Weights of a small mixture-of-experts language model, trained from scratch on English Wikipedia.
Size: vocabulary 32768, 76.3M parameters.
Experts: 4 picks a token, a softmax router.
Below are experts of layer 2 (counted from 0) of a mixture-of-experts language model. Rows are named router (the router's row for the expert) and show model dimensions 0-255. Each number is 500 + 50 x the weight over its row's rms, rounded and kept within 0 to 999. Numbers have three digits each.
After each expert's rows: "mostly gets" lists some tokens that are sent to it at least half of the time; "comes after" lists some tokens at least twice as common just before its tokens as in all text. This comes from a sample of Wikipedia text that the model never trained on. Tokens count by the router's weight.

# expert 50
router:510503486495466596509467576543455422508479507498527507473598556442555533536609429447478475467446475495580558517538597505509410545477560586469435524554506427481570565496531510571506505486620536458467494585560425563526446458449466563340477460590557558463536469489445518495565460555450589490505628505506559545523506524464530541585439514478596423488548477461542404614511425396488473437500441500482467503543542412541465525464532547516501391456472539533450444455584486507497524485496489529436497423557565558586496460516536482611438572430461529520587465507524432513542511430457564508484538502455486426532501511571553567505510518503572438533587451573542589511451519490476486495545568534456524512456542473480496519509537474444532585533453421543495513510453546453580494514511560
mostly gets: " She", " she", " his", " her", " club", " He"
comes after: "\n", ".", " where", " that", " when", "s."

# expert 73
router:517497469515454597433501544452524404488375527461481460533521525446460493568564383463474501438520465547538584505479546571519472538490539504513513544523535461547529567473572486513430515527599520415514464561546434560473428536480496556473503517537513569454573559444461533536484456537458539473475549485526501579537523499452453550573507503428564424551551373502499476515544515510465565505450401511568505456566578453568418474438515550491575436434535548580566470453527508504465565430559489531463488462564543517560525512524533476566445544401502445453585485486588473497536542397520528453445509448431476419512521458514400588517558540482590420450556507547579552457493595495496506541428486518430517477472551449448481456539554544433548548520474445450535575523568553525588502342509580
mostly gets: " \"C", " (199", " Juan", " (193", " \"Ch", " round)"
comes after: " |", "w", " W", " $", " 1,", " /"

# expert 9
router:448490418451495502446452535545547451506452525413510464466574496387520459577568492441476518414528450521532529530594615472552435602438573508552518563543577435506432573509481517554458512551531438445472469504560464554524418527491490633442519501501491540454566551411447504466493456518410533496454603471460543514520547507443474550530488543429581424529516427476515392568451460435509560444513498485508428488545538395538458498512495542485495467475497531526509491484573505478429516394582503546412470399536571511575537477530538476575447562477471542480569502464609465473502512395535531404436474491448435407547451453569511586454498544507581457500549482550565560446455573505489449533535520517442515486458555426412446479500598507411547555552478459480467545553470513515545491490517542
mostly gets: "-based", " multiple", " million", " large", " two", " digital"
comes after: " of", " the", " a", " and", " for", " an"

# expert 43
router:503472517501454566476512566532533426519405537451521421490565502416463396572577461447479478496560455546581508511521595517531441527502531414478422517513561462529542581551585524554446496455608538386498510543529460555542453529412552592443533438536559532430537489572461494524534427566484547491501542541487504558552506492443470498554481546492603446513576409453547398507514516464560507493504445532489433471495520449527414501478489548478556426410517524547461479477515503534479506472551521513430474456534571495521544449513588463601407588432534524532517465429606456515557538437511554439442457494412488431544510483562509578442480492520527408477595539619593513506441499538446484558536503501471502513475598433453563521555565522525507578520454405500450506520509558542595515437581525
mostly gets: " Member", " Governor", " 5th", " General", " general", " commander"
comes after: "\n", "\n ", "Species", "°W", "\n   ", " known"

# expert 48
router:521450545525466602439440508561513384491455505445515401536512488437530462567577448515486496520511484644594588478498585570533466496426508405574487575595536525489475578477593535519518532511589542499532506595542452573511412504434421571472519515560513566417550495446399506489537495540516529494473524495507499571508601457463437510585491527421553475491502450461483440573507504504517529480494445460559450486512555441512461499515453511487583432408543494490491454458535470536472470432585526559452458437484530504555475467505542453585481515467466506388555575423598438502519513413593555417479493481458476463520518478489432519449530511519547397494539462541589515506408526520441452555518487437458482486450581429471512502485515489517488592485434395503491509529423615450567454466574538
mostly gets: " Tower", " Ted", " Luc", " Produced", " Jeff", " Id"
comes after: "\n", " L", " ", " T", " M", " B"

# expert 67
router:542533425464456583399448558520482433486403581406548484463507511458467459565589456448474492464497417510498544445513586523525447518456546480488503532567596485508440561559490547496442455499591507438515486534579465521559477550525453548462501474570542524406528519436438485482511400484472541415468596459488502561547550527450479571551462485415552462555542438465513414549510498431464587481477442487558492491547562458601436454459535537441539384463521530582513445445533553488504475412493508478467554450534495560591534484540546440568467516478440510447552483486598445557509484414495574474485541441409451453518478445519452585537510511454536407527595486535623533482512560472483498487479536469464531503480632444412517515565477514428506558551502428458454630521538564514493526456503573
mostly gets: " a", " Mi", " the", " an", " +4", " extensive"
comes after: " of", " in", " to", " with", " for", " as"

# expert 2
router:492465470503423637462447509482526358525472492456467470494553494438485483608585465460423562482500418496558548443523608524464455535508464474553462570525579509495517516468551407485454484489607541467502466600514479557519415520479514559397500464533517556431501442458474439504541420520457587433515509441553510607483495510380504570499551481454598498538512505488499461526524545476524544461549501456535453473498554486534415532452524601489541427418513540542493461518488470527428468457518531573464463462544507511569442541495528467550515496434450457424547409445580435466516545441510521520452543515446446409505468417583490587504586537450567451529596484525561519514448588481432470566518595536471543487497545427471455537567519478459542552542418479502554563621572543559580497468485532
mostly gets: " (0)", " Apps", "°E", ".1)", "/sq", " Insecta"
comes after: " |", " /", " =", "′04", "42", " (0)"

# expert 1
router:492503456546448529476460509550509414528514513435503503517517520433532439579566440484415447456504455512579579487590586506514423514397504481500485534511491476483432530507499516488486487536529515480522462509555479663531412522531469628484552536495534548458553465481482593507490422529420578458430574453472542552539518541458461528549455496457582463542596425456477428526493507472509540389469440510550482510466552443576413501509510520495480480416493525551544492465503483460474528426568460579468498459494514584597477458505490391562469440475442517442548479445568472509501500416520573445466515475479403389576468447554410572487474548502559421460534517497577552461472612510422529460529570437485533476479541441471452420528534565426576566556390470483464542556498591540521488432525600
mostly gets: " teacher", "ologist", " politician", " poet", " journalist", " painter"
comes after: " the", " a", " to", " of", " and", " for"

# expert 0
router:552452468487435615441483561544527388467501506461522420451528451432432417575530452498508592475499419530552512519526611506497466527513574500542524543486478418496552550426552540515486487488602505469513475623515456619537426541514452571430535438547532561414465535441456488490523414576448548483496534506533511640505510535389466525536482471459563466527522443460512371594461463437473514485453489506576476438537518442534413534481502580482481461445493522557530528538559580469438517460527550490476502415511468529537523438501508501597513578455523526508622501459587433505508520444498527468458488516399436430529464507585441573504492478483551458497595458545569558531488596473477523512494471492457556522440511449418502485531461523450518575488506443540594576598550549535581526485513528
mostly gets: "°E", " Clade:", " Education:", " Genre:", " Occupation:", ")\""
comes after: "\n", "-", " =", "==", ")", " Class:"

# expert 16
router:506529501530488586453403577527518386481408506445584495477441550414448461578546433504483546429529449540526542431485538494505423503488579528506516495565474425595484539492552501506450482507543472357522483575542477568542477503509464536514582456498533559426524557503459515509479455488427573466525562524512538525565548539459486509529427488479531410538555455422534492542487497437482514477554428456609437557518562462612403556456487572533588476432481489534504453477504530496469453456521467527406521466516589579570558474523513477589460526463483480443583456421577418488520571390526530439392435505508459450512523458575495546496534495497523411433535536523555517451433611552482454469466583458412485529533586484458578494575515493405555538473425454510456536508528508563588547505492521
mostly gets: " Bar", " king", " medieval", " Cathedral", " heavy", " Six"
comes after: " the", " of", " in", " his", " on", " al"

# expert 61
router:462475494491390608418458581503466407489371547451460411480511510449367475569556410442458542465468473488546560503506571565575453516472530514563481535538550459502510559461544466488453493503609509421490515558571422571518437533479481546484500503549541557424546551439428501532532430512434576479478537501559473573517539499389480560538481508415560397582544414489495442530503457512493540481494454519570449454505564464517445461413527555471574442460484565564552505450524486463468562406533463538453489464527520517567539528458547489562451527432427496482560480456579474500539527420535530467457544484447472428535484437547472577516539559498587454501568445555588547469467586507451487515446535475460563508480570456477498446557564502425542550551493441482532580550561552510565544376489534
mostly gets: " \"C", " (198", " (199", " (193", " (197", " 0"
comes after: " |", "|", " /", " February", " December", " March"

# expert 44
router:457507537517475587467403530566490394495446559497504428509561525384473501554584460486426553441541434534556546495496589471575489530447500470506433522510484477527492554534599442534431467452617508446506507521604395568534472507445490593442563514541556500426533483477403559486602418444468593513516521547567516585539584547427495547520457548422554474543527449471456379451554502470513515474507520478500444498551545454604425487477535606512560457497475497498398458493529523502495525479525503515463512448577538509557509472456569428603481542471508486485575506480537466515542505417521557470481469464479417393490506403549528543408548463511565472532579487576576575495450485561513453560520590520480527534489534483504536528553515469451501536540460456497469514589613614519511520515519573
mostly gets: " Governor", " 2nd", " Produced", " (first", "3%", " 3rd"
comes after: "\n", "|", "\"", " album", " 0", " written"

# expert 71
router:525457469520441605467395543491576417524472468455512496520486548392483450564564451472492566461514453537526517473517590522571466510481475451570472581548524505523479543570525487523437540481585572451548457516584431581534399508524494608424598505487547602507573429478477548449510415492428520399498524437518408620536548615401471560548479513478616540539554451473472525507491522455513521471512469511589486552516489471585431488481443569504531432449493551479501467467531505509421521477514486480428471492509537552583392448544508519547408495453571454464545456485544476417494517430525518460481512462491473428485507448537471583506541519503571469551566504599599535452463544555467475495478516506464512468490542407495497484576476557488555573513515457470497546634587572486531504402448538
mostly gets: " AUS", "$\\", " ±%", " Oh", " n/a", " ROU"
comes after: " |", " Par", "ared", " President", "|---|---|---|---|---|---|", " Mar"

# expert 49
router:478538488476550575361501484509512437533477469441538444460519557441515510539603442403443453517433476551580553538503637498539426578483536476512552552515575435557448598477587525579494495501567505454526456538485478592545407542476503554499512481550576582436566457521416542449489440504516519465550498438422582549543536483450501542524538522477593493594564456462471445608496459455517504426478471467525448456520614491558404532418471541481461469431486514509499459445555536489502546388540505541376510420513598530505564458480496514572451506469479565532619496476545471480525588427522536459435518495415468447497453454575454556500497525489613480496535482540527557474440603501444538494516500543464537496461553436483547475515538472488543572516466416480480521539486576501569490555564518
mostly gets: " she", " his", " her", " born", " He", " he"
comes after: " the", " was", " a", " his", " and", " an"

# expert 55
router:469509517498454587525537586502507382531423508467534402484523494399434472569548456460512571473565472547550521489500594528492431559512571503510447512481532416540521536503558449558407471495610505452567418568528472631596445545462528547444545417496584578467500453499400556451549426549491513450442545587552516540522482449427469485537506562451570481537561372486565477535503511485544487435519442495549441511441516471548436537488473518473549508481551481515491499501555494503429542486538529514440459465544503522507469423518624479582423551392496466449561442402589466452521520433551490506428483520464462457512495461533522574419488442530513473509609543563563543488454587502468509523444546535438566578411554488479489507556472526453503569522478431535472604506501511531570508454570565
mostly gets: " Authority:", " Turnout", " JPL", " MPC", " genus", " INC"
comes after: " the", "-", " The", " is", "|", "The"

# expert 19
router:529468447422477634459517518473500376463424529443541415483538469453421490575592498512491553541428444485552574441538551522479448510508520518596448565532527496562490558474581488489500539556600590497468519555503432577554493528527483553466529443524556553413512390432498542444496419491445517452474487437511498609503480533383512557559523436430552509516551510489437459498498517474504563401496509555579483452488596516519471504457496546494521380458482529499513564491568533469443529445532555462480477461622536578560452483462536474549469469416474439468546436427577465487506515440515506463507528490457448408502403488522456548426526588427549452483571490558572555533481554468487445510417523525465547521463590452440444502518491480449524543518461459538572547571583600496554518473582564
mostly gets: " (0)", " Apps", "°E", " Athlete", ".1)", ".6)"
comes after: " |", " =", " /", "°", ";", "C"